Below are experts of layer 2 (counted from 0) of a mixture-of-experts language model. Rows are named router (the router's row for the expert), gate (a neuron's input weights, with its number), up (a neuron's input weights, with its number), down (a neuron's output weights, with its number) and show model dimensions 256-383. Each number is 500 + 25 x the weight over its row's rms, rounded and kept within 0 to 999. Numbers have three digits each.
Before each expert's rows: "raises" lists some tokens whose logits its average output raises strongly, later layers aside. This comes from a sample of Wikipedia text that the model never trained on.

# expert 20
raises: " that", " its", " off", " the", ",", " a"
router:492514474510527515469533459486539503468511460471507521530509496495535527515504483513473500515481481472513508490502496469531517502490489532489497467482477478514454514505531453520489521464529532489519462488564528478464479475494475486484531509496476504515519484527460532511465485480486527539488494514487513537541471519494491438525540525507512506498497523529540515478478495534550459500520
gate4:506472492465517473475519547497514508497491484473474469453482502471560498517474506500515559533475500510519552473536505484550504505506482541521538517475510508511506463494478481492490474530478482491491535538448505499477494520582486452497519530496491455549523517518493472478562486509495552492466561521510495488522497491510513460447487496498480550484518472501462502521444504490515527488529
up4:527533521482491512484523471487460512483491506530537538531532519516469495512494512477488506486502507471447522479510525511512481529489478467478495465532485485441534516481491517506551495476525506476506481473521477493468513466452522507519478459468493527481499463535503502546455496498525499490531472501513526486462499527491521488513482523531537475464500564495520493500520500557464468471528
down4:484531516528508495495535497506494504475511547488516538492477522515486501507503529532481485500506533491574486472521491501474520532456492469523481476467523485521483494492536468453508513544507510440481488473501441494514471483526517457509478496488483499495472482524533500512542469491467524481476453491500524504493517455484504480478523490466517547510478471505501509503485493475527467542508
gate5:504476475507447467489526471504489513477487542519482471496505484520490542491545491477501523521479509494501506511515542480494515495508469524519503470505468524507524509475516479500520538467480476482480534493466507429497506495488474489471547516487499475519461457473525460515488518468497527521495505510508497482521537523478482494502486504507475515475517501504478482477469557502441425443493
up5:512522515503542528516477483483538488537507465514530503506510475465533468466463524505479501501526520555507466451492462489516482505505528480486478523480514499499480485538471528479481456505503493501516440526558474547460473520528498473492511509474487522547523533534498541487500522536515465518517482489503497512500455492498517493435493494454537473436470449501501518503542491472582563521481
down5:475475473481496535546468487462541463548497466491498503503473510520509537511502516488560530477523467435541484498489510537504441485466509467505470490477473513454499512489476530502517465486532510477522523470516520555471514518516473472493459522540508500477521515494507529468479493488528501550519481507503495496531542519503474495487502460509471492510512501482543541506517495505499510495505
gate6:494490481542502490489477491467468527483524538530541492492476499481507523491525530514507480445534482505503518446498531489549538514506492501481510481528492503506477497529494518496482540457449480488513522472503468509539482499480474519499516517497524498483472518488527517509463504517541490429489556505510538508533477486530544478494480519498496520514481497534523489486502511492485524535534
up6:510515495502540472490536506445504456536539521508524483474499518510512538437525455501489493478513521485494473471498523485524515520484516558477522494512475457482471462498521469507489468510468496456539472522483494488511504532475500511499539490500511485493530485494552516479508477462545481478454499559500539470539476509450516489458455530466503492493528507494513495511556526507495456493484
down6:514547499516494534470521482531488560520518525493523480482489478481512490467484520520492506473517483500476515482485548508538517483525549499520447466489510546508504509509529513528498504502483515517485512506501487539506566503486491513482493548519504484467527474475534518511500509470484523474492502518508454514509505488521515527508481519510465495531502496528514491503491469542487493503537
gate7:515475528478496500519513479501551455513560491507514543513485498521512553455511515509508483501475509483508495523499499487514478483506501507508526475507485453529517508494496497477528501533535472510492508504497438493472513506483472447498473472514468493522508506505521514561502481543482522529511487491529489448527500500502499495487479519491483481510513479432489505457529529524534495548561
up7:502499540555462501503491517499445484520523437516512455490491545506497513486477493490490514482486518537526540518489524493489487474541517516450520522461450479511458472518563532481530516474506500484520510506496498492479489475500487515495483474453517518490528488479530460488523508485538478504514533523557545484545490486505484508501497517521522495468499499485507488492511534515516496504527
down7:499517483484503546566469523508497503520487481530522503500482525521539448517509479494517525498535545506504523505498552523501545505510499517478497515513502480537485455479550488499466500489462466518514464485519559540536554482527520522471533502484513512488485491472467525509524460533505507535487478486503458509521469505497451497486499498496481485470492476497496486539468508517482487527466
gate8:518536502513468490468504492494455485510474477437540478549532521515491460504511484515441496497493508500486487465512440491491507492505536492447487510497506530505542519501481494532444491486526485480545521497530504497490491508515470504499462503504519517497489537450485470523499500499476479501502426461519498499498505502503460519527503531482475486523550495477501492495493534463494438495519
up8:492505504536518508444515492509496496525506536539491517489497485524484505503532508500493529491485496467471468522510533525525508523510439542555499483487483490490472493451498499468538526488499474489454495465510526486513480494508493507491518488472517499518510517527488513491507500481528537486517544514506486512510501468493537445439512478538530458495512513538505487489505482513507507530491
down8:552463480480469461553529495495516513501500507525481506494490447503435533532520533527511517486472545488505491501480530481469451501507492464496517507506509445469471499473508478484509509535444495474547496550498499526501496510472524515520524522528522516485464511513480502506526507518488499530486546501468495481492485493493555515493534480490547513478522498495522518522457450514508488523525
gate9:493514496511535436529501481513503496513499478516514544525507520517514477467475496507469475489487484517512544479467496497525472461496482517477539528467504526507497551494485486490503521504486505515492524482465498525502451480506467520502538465518551491495482498494520500460518489490474488524498519496490502509487492491469524554486485539492476504496505499463502534465541529490505477557532
up9:466488521501530483504498502439493466448462526516483546450523495434507446489544561501485450491507523487486488464481544516485503502495506448498521540488507510486514491472491529455498515528488510504513524461517520523443503515484504490496540476501520520494547501522522469506497480480515529508490508508490505460506460483492516498496444558528456502497466476494503523456502495529517473492496
down9:502475512487482496536543507483492502479531494485498501489504499555468502500480501516506487484462488468515484511471492463478509487514561491477492509503517452448537487459505479495497537486507524470504490504517464502484501516519543433486501513481476497506537465470469459498513538502472487474501516474468499499461505532484495477490516520489509522517499490503490517501490520516510507511508
gate10:489514524512525481477478526532508493492531514524463493505473480512487470512478507522490494481502515521512503518503483510528500459504475512526478454522474480493495463546486481496501496506507509521499514421499469511473482527525491528538510512516537468479481494497527500464530524446511510534479532486494493498479534526498521519503450518437494518501525512496484504502500460539495506538481
up10:508488508561509473467490452506504533502491507485492514501506502511455483500505574497481489493508487523466533501505486467536457492505536512518503487519502504481466513551494470502476518505501503517555497487497468478449502501504463537510518521504499505469491469486500507489489450453512488532478530454515540503475496483482513497516469499483489535538520541513452486473503484518475513518482
down10:500499476488468452488517501453477488493470496457489496501450503459491513467455495533514492513454487543497530518489506451474442488479530540493517468526533481540493485570502515537547474535476485497507505492462524524485535546466478516528481476483515497498514446488486476464477512492516533508524493487466523468527510524472521494525490496513513544528482509492514502481529469454503479519536
gate11:545503506466474498484487500475495519540507498520524436498450527527476482529460533519531485527482577464526524497493511515495536504492496479468522521497527533499507529483492454481538470530528518471441493467485534541522490507521526507496513489503564454492464488452489479526506485480514526497500495509502477481518499521494532443536549506517476517483479490473550523506503508497479518488535
up11:495533549550508500458530500496521540520493478496554491507527462454513483516515518480488504488512481475504518542517496469470505450488487518524525438484479508501513468528538477481488479472548494485459484477484518484497538525503526518506510512490475495503493484497470521440496545498539479526503511573490495526501488488511481513514468499562508479476474514507448472491469480479497473471501
down11:524502474491504474500468495503542478462481478495563516528489463561505502488510461484530456479483503485495531506538511466539471498487477534483523423533475525468529480498488496512526548545528512459503491492498474455472491521535536522499541484513486464499484496537474542500510473491526501509525523494486489518528515480487521569524522531520530509482500485519512486481525510472506492478505
gate12:472470533521485530524509561464503492483522496498549499540476478546479540453475503500474497482519494508470511497457532519489538492532498536489486436514509524475492482475540520469483482506486494536500502504486469496507530484480471468482502472489480495505444463475479537463488517502517488528486508524506508498487462474541477533466503502516502482487471499471465544499548441491516470528520
up12:465503499517504482514502478516531498486480516503498466511483520476453459527493483532519472468477510536514495493529473454516455473466522442481484504489506473544447472532497480537504492486496476490515464481520496520495482494488530516511499503561500525479507526510527498508528503516490540488530512511525443558488552489501513474483523446478473484511510485530533475506512543509483502475496
down12:476515537510501487538512525468515522543511488536501500528494521523485504536544448492491486500506483501510473490466506503541486521534524471482484522483533494499494490509489478508498480511489493497529494480554457536532490526470476471502511525522523478516556492473482563460519481498519511521504512494475465486523501501505486513483477456499514514501500486489544522514448572518472537489494
gate13:519481494523500489504489446503460509513496523535491511488479507517566474546471496475500523530525555468503525497523458494474517477501505503460528504445456526473506523498482483533490467541499530505497485519524537497522531491477515463487514495521443515523459477496555463452515521479473472480524459505455480524539534470475515511522541475492491494492499537499524509505494486480502482493502
up13:512517479526489496509477518540484487447466482483486462467498491495521546540483458512532520474500489525497539482529483530480528491523522516503516498491417515474501480483499478542512499502496508487479542520463495501486482465465520501476468522435489557490480473532537510499496545482471508485456511511466485512483485443518494500486543470521481530497518521518512564516525505472510519454532
down13:514489486520519524491497485497502497513486505480458486510496483533498521504504507537510503516534564516505512492523499494499471526513517521443462494466408465513503495513468506522463568510476534528478507495540487489508537521501505485523474460517523531513524468459473532485522481511485499477475458461528488508496482514496547511508510515469487497458499494503523554514477495526492499512519
gate14:488499480503515481553473421530551502484476440464462490443464516463482512518473473488496481472491506505494493483491475521458478454506562491502521492474459501493487532510487517515565488490470461513469542514512492470467458470502488522463506487511506522495502467485518516519496520476469487476510474471493471526462505505506556515496489504497492490515513514491521480495509481510475483496456
up14:476497517507511492544478426546547501510489438470452528465484493480511491502498469504465488488521514507500478495484476544457491462506553513499528503459463507496481495488486505506571482491470446497487520494505497486494486502513515519453491492513498495501519466508527532520522512483464502489524467464508459493486499537523524534494525474493522524472552550525541493486472507507507474496449
down14:542488503496493527495507474505537502487486476502487508483523502459470480536480497535505488459512560457492527504454527499510450493490544485498461488503490512468562521545451488522555527447511489486489532498499530515457478467494534468477496510542497481481483512484515516460509503494491519472464478464519461507497503510518515510538506503505524473480526515508499483474462548476502508499467
gate15:494523476506508508497521499480503495480445481443496498491501481479527486534489490501506528508515481542512511538518509459528498495480464513527514459499492479518487470497519514492521508552515542485467465456501484472499471507515490518510497476499520493521510494503456483486513488494498501494492527488492490526495513521517504474516505523478550507501480553505495487504525512553539539535522
up15:487508522508515481484535534533518472520463509534511501492492470495534462512499484494493502502471511524468519496500565543529439493467501490463505504514491532507527522478520529543531461545494513492505511499461521444466494513504518501496481547535503508528510499519474486475485475504533490464500451549472465484494504481531492497477473524501516519535483541505530483503511507480509490528503
down15:539542481483497501517558502516493524504464506495507512486504479520492480458510525515494543554449515486510507502495529504479494519467518516491512440493499499461509470487471486525487480540533512507513503513503451496505491476461511542476509522488474526518507457514518487529432505501438508438545501485480489515534489498496496460479460517485513490538464515509521543506512503472515516526505
gate16:487470511504501511496476507486543492552492472482515492449529491535518522488486465519509494517497501482503481478469539492476493500473488485491468483540471473499510518489514523501493460476461456508455492478470495532482476488468427522480502444475488508499508457506515476490482478513497502454488490507459503492479520483468526448494515470465509473484482511499497507508508520504520464458520
up16:497469490501445542505513482492516507532464556505523480535487449564456512457490481499506510565481493508529463479514514481499502535507512539513515473532522475488472513515532469524482457554461508494490512469504434519491454484492448522482515472465525503496459486483511476487512530499474517462476485493488497455517480469466528491522489508486471511485481503530501548513472513499482467497514
down16:490451466506536537499564469496519516488527472493508538509460488509528482554502489518474487517495514485530484480519521496507494487553506512528469500512508466489481482459482514460531496529497496497488496503521521513527547531494462426507484502514494449532481492473522516535469513516494473502493534474488481485503487529514467486501490494513496494518521453492498526521538495500525489552505
gate17:509515515525508504505512513547508465542500452490527493488462523462514498508521485484526504490467492506526495501496497474530482533517494502442481494507485519495501490559449475484512479478482483496472455521502466458529515483523511492511497498487506461509524460467534485496529521501499546481494547506503509489516494528519535527564517502481527505523478471470501515503514510531481521534483
up17:494479477463480468504488508461467519474503559510486528503532494534500512488491502515483481495529489487461499520517475486466523476478518503541526523516525489518500496469554487492476529507520523515563544485509538539467498477482490515490523500509497516468469510533481536493498448515503472515529499520518509512500513482478485486446476487503485482509497537519519480473490495480497502472523
down17:465487522454505480545521481547462477499492463509493484508509463556487539457521471497552477441530472502443445517517512504531504463482481530497465489474495454447454477484462493460496493518512464521519464445512505471520500499563534497479514501485502483490551489480512508467470520497515471485496503490500490500483493471466525487506482473499478510530477533522528460472462527505491519521505
gate18:535517473487482504507478505517489493471507469491515492504514508495481538497484488462515499474516525525465484481495468497452488476521492555543512506449506489492492487473520536494531535467518492498483510487518519479502482476457488531501526512483535504534549532500507465519491490510479466559493507527505553467497495508485514555508533500478523522489476504507453463490538455497457496509517
up18:545505478476529547514461535500516488470484505487498502484507464461481556473526514448497538470556517499514480507532501493502488506515488553553496509454525512499524503524535550464523525482516486494496508487497526468518516459477525521502533524482505483504528517497488466486489488518493498534476500527467540439516478498468524501503522467493515541510469507514478482496483445525457500507491
down18:488537532532489571499561520496537471511500483489470484468478521493513502522479470496497503573511490505507460496478484525497500500488488495478457500475495487424499487493500441506537515522482517516483531497503497524473474525490488527526499481505509481473498546524492522493508503506506490449460545477535493524501443502500522515498552503521487500523528490499512492532526445519484497448526
gate19:511512479531492481501492520552503493492521536499506510492478491478470510495484481511509512488491555503498504541465503487493516491512519465552526483491514503491516478501502465495526572470494451510526530481473512485520557483523504500556470480516484472529483513525502496496527495549501545518503487496499526507524542518524445472480531485497549471534503479473460448477534487474464470516463
up19:490523458501508529507489465471480471513525539479496495492499522513550468477455508468464534480458531519508490494460479483518480478465515502518508451515522448487491478493517505534513497533479506439542463499479489497551508550466503534524477467493516515506476511464492526502562509540464546509505485468463477520525471503486492514500489484490503439495489503498544465544507494551430435487488
down19:526508542546464500478500494461516486529529489526534478490513464462550522480500501493464480486532506568509521475509486516510493510496470506534472491490504502489463507522483487481441493564509501499522468482461462491514515488519475500489508487504475468495550492512512495510510481504532511528511499508463527484481490539505478498500431521519454498514516515501522501456481477470517488477465
gate20:446445548459512506514509494484514470527488524536507451512491467493504486486519489510483473474510562499490510476477545516498491462517535484510506505491489512477478513506499505499500487500517507501454520501462503488491449532499478461493504509524495527517473511517514499518500540501504447478540471472497503496509494481501481451540505476502464474455519490483505494482491480454499506488529
up20:517554470501500466511467468476521511497520526507522490525505518536528488509500550498486490467521460521504518533535445494551436488493487458481478493507495532509494499536476503521498525543473492522515475457479511466530490471471567518531494518460505529469469537485523463463510464502491516473461473489500471530484525491496505518461501499502508457446525506522533506518468503536479508469465
down20:543566508513536502460522467485544519460483505534495484500496511489532549530495503490504509465478462500511481497498459483550495502542515487542449513513527513505489490540506539519513453461510512486521492490502520484475499486494510466470494505492527506510539477553483530522475485489480441511510529452507485496482518475448513483482519518523492494488509486495508511510473517508527483480488
gate21:523518483499505507514507480440536514465525487452519510495486495531479549507476532471513523472495503528503455498477500540484531504549519533507507532449503508513492498509509477504482518472486524509549548478509522508516490465489552526495478496543457481469530491520531516519549497492516480492541518515490512501505498500479501501498491490470476484516515514492443553494550529538512475521474
up21:525513487478503506524502494444535494479533473455522477488487495512494555505491530476510523456481503521492455500495512534483534498529521536504500526443511489502498485488517471505475515467479529518541542484510508507496504446500547497523485491527465470471534500514525516516548493496515481499532526532507510507496497496470496502525478490491458476528495511498437562510527536529505485484499
down21:520499486452505497484508520500512490477476469493496494461519507515515487490503462494462489515534489512536468492498503514495510486502495512541505468465551498538461497505533493506477455515514478518528487498466528491497531453530474499548512507492515488534488521448515493493522536521523459497484512548500530506469505511498512469542546480485484479492460529442504498457494462492526521501456
gate22:480502499519532480475477496513498499529474549536546492490483531474535541436504499508483514522514523478465470534465466487525498484521456520497504486479517506521462501475542480506566501519500480519508488517493523536479467523453463463490513498504474551522510481470485509489524546449476493551501520480523483501504515513497467520523511436480517516513505546507495502533485537486494485501448
up22:525497519471482523526501525481523512490526437478460523514512491519463440542486507485498493493517497520521527448511511520458505508474521443479483522513461511486539496513493494471412498472497546508517492471492484503519524465532532551515525540465526468473511538497499463525499484565470488449486500545483495489514479497511514503498516543516515464515539473473506482472517480535493522482521
down22:511511511455512516493519501499519499468478512484496491490491426504505487492500525541522479460467494544474511460473508471530510516529487510497508487499458485462457530532495495501499478473475491497485465498509492549523496504471477497511513514472455479511521498488486511497494507504551464490468478486501493517516497498478496490503463496491515567484478480498514481523511525519499503501465
gate23:524463516475481519457541490473485512525480527549492490501456530483546528531517501474501484489444486512513519508517505430494514485514510449513457471557516535454514510513519480504498477463463463524488491476516508483494456537516482489518516486479508493503525467515509496485542474475512489459513542503507477477499529472539501449504443445439447512466495487498500497497492452492467541522549
up23:487515502524503513503476524507501555488548532475519493447549515512447512493501509475483475503535515530476466536515458498476487510516501487550531530524495523487434461492507469497494483487511484453525475531517548528496487480488488490462538531501524518543526441549469461513485508500523521502505517506494502518483483505458489483526533484538523532517498500514502528510523523486508525470478
down23:498533486535495497486513500538555483478524511476519480480513513505535463514507537508469473538501478504502536476501491526499515488460488484474506531458520501489453488471509478521539510485515532482514470466507511506574488500481533459516556531507509456523528536512487505463472464524544536530518524534493489498476508514501513497505504519542508535498504492506513519483507478501498460519491
gate24:520507461542470507526506469495481481517513507472515518498479493510528497473544496505508467480519478516528497518453550487467483513489502512526499507446503495490484492482499498523511502468540551489497522521480485501514494519470525557554548549492514517462517460517519480524507534474528539492521489493488497473509441503479541447489502452488474516499478520519486494465475471505506496474537
up24:499499477533479504524510462490471515510522517465508549500481498502509492493549495518515452463505493513507482506455573490487485502479520515529485510466509507499488495484489476497524514460552538504475509525491479496505484534475510545542565543516496510459520445526505482518499516495517531483520481500480496489520445505467529443493507468484494499508448511521485488480476482505497493488543
down24:478484480535481477455522491494500486533499529516471501508526497499474464457525507499476492556527494521483490527492484514517483450482468513494541515490540525486482492502469483449507469526517519530488536521493523471529517513467502503464477480470526517466481505539466556527503477446475483577458527536481468555529489513509514510516540493486505492508509546471498499516503481539498505508502
gate25:469502535506531469504500534532547494507529462503540495479514521516524518445504490513498510484520520444484477475472431517515500497488521483524517508538504583494535541505529494543456480532528496482509489492530519534506504541532484451540558500510502489506514497485485486525474487513507475492535477479470484506536504505517558504485487466543509480481512490532494464513483500498480496491508
up25:472490513533507481501499538515509513508517466523534465510501536517496529472499496515506447476518484433505480461486442516485488494491530476515487485547487574520539512530557498545460508551542507506506469470527516545524509513547480468525562489456460511528501500479469493527482492504524475483510488487456449513495485479519537487507456480539517487484526494520466460525468502486499462477533
down25:511498542506486541501530545497466479519534528470524532526530519512462529486500516484477485500490490470499485511481487519502524529503495511499494523536506525504521563500514483525524487510512512513533528492461518512496513529479438481522484465490522481516541536480506529547472494500496464510505503480504489550523491493495511486501487518524496503511492534485487497522451465483485529499524
gate26:506493519482472509494477478538481497465485498477527461522502490507509503521468501524497527486495455494521514532475463485479488457504537487497492517500515493492489486505480511535473492510518520503495485538457509486485494536483506533487567524466548492532474545487538498524483490545500450519475454501477522508577489479493520553520493521499566456474487490493531495510551507518525501495511
up26:481467486496506468492516498507495479485474523482491448495472485479477532511544518531545500502531485473462513533492506496526489493509528473509506499492452505506507462528482535481529533525502496514448460551450490472517471494489518526527478548467507514522489482465457473490491483544458491512487511527541496498503474519544519490516476454555495493474496450491507526499486511471505480476513
down26:501506517484479523512457455475520477539520478505515536517421474543490501473479518497508478464512497535475523503487486504511486512501460533472504514564502455513486525494530494540507494457519556492494487495514477497534469495474476463541485530497466489498508554475486499521475506514496496464477522503443525476511517497473481474496503540526493501498531576447464450478528503478501513504539
gate27:518526460481493488500492530482513499464504528492502551505467491532503492557517507479532483513467509520471505497528469463501497482490440514446507498517484484498497520523517451506556536521468486499504428460477515512520512536520496485528489480522524428524510486472493478501540477496525545485489516494463553518527497494501511529491520490475530495484507470477485463493519484483524500522498
up27:521496520496502451517495458534524503511511468500529469517511479500485530515513472493444466479493494475498518479478494532501543525485489469527520513534517506503514521497497511494437479503522513495461528445486481529478524525478490537517484496449511483486467514510463509483522517483498510471457548510490495499523483523448500486468436491472495465537482487543475502516499489513482501453491
down27:574505495499526496507449546517537506493489536537474491489528532524526482465478484546474464518512443501476504515458470451518491552487488492495498496515466522501515491467506463538492507505504471473506473481473499519528500508502499467551532513505470505515529510483466507468478487473503550523453524517487431534500515497509485495574490480479489467501568512475509493460522481464483475483476
gate28:558495523492525529537464496495473465525535483503472519485462512511496504489499497504488518487513491466508508449554466484483495518534494527508508512503473508531483549471495548496522531483529507505526465480511444493487516467504494548502508495526508480521495504469487533525512539522505481491495505485549533518506549506520461503485486473500456509497540507515506458512514481490512506496480
up28:526538481490494536475506525483484484496511531495449532519546533474479535482499476482508497499508496495467556510494519487511486493489487491506511493505454497469507524491499497534494522515550516470443477472516466506486505463449516554506513502515523544505480521481503503517492505537469503509540487481477519531493484487499503517525519506536448517490512501510494497500500464488477505474515
down28:505541489487497508499467478541519482490512445485429529469522495519510513500496535490498531539496560532469517468498484461523519469508507509496541496498483522500510541478515507483487502513479525529554506459533522528521504540517472519467506453520503511511490509478499533488477501519502502502489495497497500517519470488535471465469524507525486501525532505463532472469510496533465474535498
gate29:516524522449507515534485533498488518494537512489491518469479493493517520508542527524490509467529499529490502490496504462475491536558493511481497458506479529499504493574490508479525475479457492510504486472475467473484517500498508538529484474499490465468483542501494508528550488509485504529531499491470438465526495539519507488490481471516505463477511508468493526505545483507518506513518
up29:512537563510529506550498479514508541492497507471506508526529493456503476493536492535493484511510524528495496499502528499468473532498521486477492472476512510501474482531483490479523470479486480550500500491443493475443506512502494521511487516512466508454507521524525504501509496532534476531490521474497474485534500527523484527507514525524480454514440475457496527496556454466501513506487
down29:503515459503498481476500501459504531485492513496472483480513529511530512500524505535529483551491493492515514485524498472484512538538463480537479488485486474529498527507466502513456458454487552530548472492536504519487486475505507526545508497499512501507492495480492494487480527491524485531505521495460485528516493521503496465495433487532513445478520569515497465513513497495488558515486
gate30:579504499488502498525506548495523491535487511495453556548484473495503515547525486468509513479490462464497481516514458484487507508536503534503475548486474481509524541479458509465544517505522475501490512513487463516526552492514501531483499490542507473485513517491498529472475493530475460468499496470504474533486526489538504535474496527521461471496500497476518506510527475535507475510467
up30:512537508526487488444485440482440500484572495536522461516513505522492431491515483494463471456502562546513529480530540454504467484498498530456505498517517485506487523464522524494482484501496500518482510522538526507459500455518498486477494523466517490520486521455485491510542495472509559482481482552505504473510494494484491493524478457489483500479530489448444487493489498469480512543456
down30:498522503557489482470479518497503470445493532457487502512482506484523456472485478499450531489495554487502521473497523496510507478521529522424504537506481483514551506502508549553503467506493525527471467500530532533471501507488473533488517503467504448508477494483532509490541491517485522484488464545518534430499540508519502497449477488479479512492536478540486545486511507504518519506487
gate31:521499535503438510505516556485538557522528456458538538527475534547510472509511509521520484474521509490449487482534495503489453499509503497497455552476472517473499514524536498505460485488524477534510482498475511515457519490487493484511510515500475482532524466501516573501543482499524505517530521499540514495486537485497495463531513511505508459501538513518459488470549505504491543526462
up31:504458518514448515487506523523550522512513484448504533491482508515538499542519481522524506470527502468471492487553471485493469540495511509520455529490448520454508528511530539535461509526491498531495513501533513500501496506487471512506510490508480499545524493534499520493516469493494514523532530506504520472504488483500549440532499517478483463526488487497483499496512494514482492528437
down31:453496480505436512457512548536548505501490465479545465475527506480518489497516527470531504466525522511477554498504494459511488509467515492520473538529547552513482530524517532455493491442521505482508479485470501516507498469476503496481537494512464494460545471517484451488515488514488505477528522482536487498453541466535541445501521479495521475514494518466524513484478472509484497470472
gate32:519490498517509456517508477499476491518482464559522500470492460468513496490486474519518466462471517545518508508485448472498465520516492513513458455485508500508504502516500515580509500527469512481460508480539494511505475480487509534508448526466523537500476537503522516497477529513496500487470553486497529501526491513498505467547487482575489485488489507520488554536508521560495476495525
up32:499493488505483494479444522493527518513492494455499454471505534525523516528492504472521529531559492485540474483550503504474529483492535490505509556501493487502463495505499503412468506483538511491529519526455514497487490493508474490474538510515506494490514493508485507480483479504475480533519473489459511470498488481501506527469522528475520479522505480491497512477486489495526500509466
down32:532506522532491458486531505512492489493498493522522502455483489497516506479524487480466455470482500500471490494478433490482528535525516508491505519488463491501532497484518468479484543496522516526462482466479507543466549509507502487516474508517473478472483520497458487486477522578434482469492542496506522514485504513465510511458500526533520479466510509516502444482532463504490482507519
gate33:528524466491482450542482485475466488508477518517488481497503500500532536496517474483513485480474530503517486544543523468495535557576559559460509504512521534510472526507503484496552554487513526494509511554541504516533519433503507504489487480493540503501491482487486505480497535527505491507529483523469497535500505517464477526489523501485497526526490482503541491483482484521489502519469
up33:489523520522471507510502502485494496496507479461503509511479502526481551517492474480533501486490538485518486522493546522473545529528534531489456518494526494484483491465502504492537505528513507449531517533519509513482542493462512512553513500488507504495518512518477525468503507516522487528502504531464511462491504473447513541510507480499468552516485496519512518488448470478437512497498
down33:553552478539514493499507523528512565498493514499497513505495520486479512509503457536523475520522501518500513494480502523535473511537500498472476488496519504503518509503545508492503495458527514478499532501469507498521522538481513547516516514488505470534524558474494477527501507486488524478477479516480512513470509446448490513481462493522488510503454527468520458504498501556534529519446
gate34:534498494484535532507486516528495518529512452494530496544512495487504518510499462533485467516506514565568518507480494523500525533521472527547552505488510510517494534510505512494469479497512527494470558508433521524489516506512486529531471507474523494442523517526525462507483506518509444513487488489479519494516504521517468517494459516471520532499487506510486512528505463446502457527494
up34:466521508487450457503544532461493479479496516500486524488546537495504494474513501495450528471505450423428530480551486510502480456473525507467503511510482443496520490479520482495528537499496489526543466500524479496500480482506507485485510480529479510522508469498477533519507511481510503498472499502531462499455487493479528540521505501502493502524544509489480488505514509522527532483501
down34:498491501473461490467432488487520459472500536500480524492493522525537518531469454526492530473534479477473502515530492509478487504504526515509486503492490513498513496497509497489497542486518455454494457494501523511476513521508513524495520480469522507468491452492492497490561435516487503499484496489487530529518512490495529522485516504518483520502548496472463495527517529501510524498520
gate35:538500558500496508487492481451477535477493482509459493542516489540540512507475501470514497467452538514513483487509506480528479476506513537513486466506509489499465502496496473473499477522537531556515529497520497437475465492524516448516536490518469490479533554522584478485506507472449517459516500562495507520508499463561541508540505478501472505532481474483467492496545524466514457506465
up35:527482525492473493502472500449481527455518469511466491533508491512512495480450524456494479475500538526539459474509486500510492515515514535507501482495512476502493511479475446491472482511503525539508497475530523471486476487540524451477516495515469487490539524522551479472528501480420511464520496544494501527500504498520530534557526477484531488548498477479487479487532499483512468500482
down35:538479529501504500497477503493498542532511467545490489506514458487525496515511487516465486494472475506492456503538499490516472530522513518465485512457489504495519537501505515517477491503510539509471521469516518498493519481529514504456504495488503527501492520469483502506517454480443509492538497477515510490475508487530505484482525497492480516489534505510523496518544502467502462504525
gate36:528487503498491529486464453518502493486515518499540470492514445511487535521511522507498500471483519480507528447540468537525475503500502544476497510505503531485480474500517533463488513521470503494501546482521556503487507516473534497513473502490497456535482523491495511463517473483477507502506503490481494472507521472509468467500498452491491522485477516546506516508534484455473519497533
up36:444501513483538503488520546506492520498541522493487511525465485530511459476484443520514509469502534521446540524461514487475502480544522468503459512447498479514492503466512494498495512491482470508500442477468507498516476517505447494492520504501506529487497505480446483557497486542495505540497531539493494531470505480495509506521485516526534462459518527497476539525497502504494521510468
down36:490542488530509556468500488486493501558474544501458481511523482486504490468459485505514461521490501509516529481521489545476528505481535512479503527506517508505565505509438500589511525486521482461483503492558483550480493534474473520506416484492510514493529495532492496533467498486457568508532496513465519525538476481478527521469492488515498519505543490510497515469489521489491508447541
gate37:526499525508506494560495513498520498455496427496521515503534535473518487513448479517504538480517570509509495478518509494499505513482492473469492512514514485490510497508448482463485478460514481443520510453508502515477528512490558483471517510491490459476467516521484510517482485503514510540501552472487486487498528518482483513523534481488503507522505488489526506511529496502537466455506
up37:450490503480490494448538468501476507507478561546500456484483471511495513477555521472496491524516495484459526496505512509478484506509494512548486489509469540537502495492527505547574525521483510576500472543496491471509500487502452530519507470471497524488531506465514494501497507492484524460498428532501504521536498461497516488486473501504492504505488518534494486488470525497478521521512
down37:511481521516486467473511523497470488473523477476512515492459474500481529523468521492525486520497504499493521509513482548536501507518520468484518535524491484464486532524507511514482494501480486470504505498475503480483484442516542502469455516494485520505520470525474505498476428464450493481458449527499554511522477502474491467512537467516544514486562562516503519485503489465543556505480
gate38:517502508533485487482488458530479514525541529455522475512486467521574500469467466548492501512484514527530536521491521486519471501533466497469483512487489504464485490450499522527516523492534558499494441537485497552479461515505518499484499444473508534492503475476460469543450520527499521535495532544529508493497493512499474511492517472535477542462508455489515488488481478589517537540547
up38:484477500500523543488491557493509490468472476550454513483525512454446525579493513455504496486510503458460475476507480513507497445455498517517501515511470495500478517556505500489469505489490508484506506455503538486519522486480488488493508507522455442510510510484490491487560470484520488490496495435454492450519464505515536514531466530509524491539479510452491500481524506441513453457450
down38:509475466494448492484449546487500528498474495506519491484526531480484486503510505521500493501504503517437501476525468491503475544470523499463452490524511499495578480496491505502506481488505483481500507473518458473510525508497482504501496467478460467504472557540508507427494505521499505480534519478446502519502485463472527525476474488470503498520482448499523502495495468514513513486493
gate39:535510477543524512509519460506528523471524522548456503501545505529530484511485475550488470468492450473503502568484469501535450527513523520482498504514410527512489503505495487470486502496528546503531469506528454539505523534485476526495519505537512508513494522548516501510512513474525496502486490492488470507538505497471537441533485472519485499507480489455452500478529507503483489498526
up39:506487503468555504488501500494506484510516508490458514442462466519514486494520476528502515484494531498472498497505535490481521482546520504497507492519488512485542503468535471516497515490487503505489472482528480496502525493480518485541542497497461479527524521479517450485576467541479502471483464547525519526473486493513506504485542553496565473489553557500482497504515501436534447510508
down39:484499514468479514522449469492517557474493480490512512536484502501529527509532483485506524541492507502503475497553482504507481482534495486469509513497449458512517501501489465520475495556514473542494498513493504554517464499472433466513536459514543516469486483526489490537535486502517514411498512521496540489509560487522520490535549505557485493500485498509475487498501511485503479485490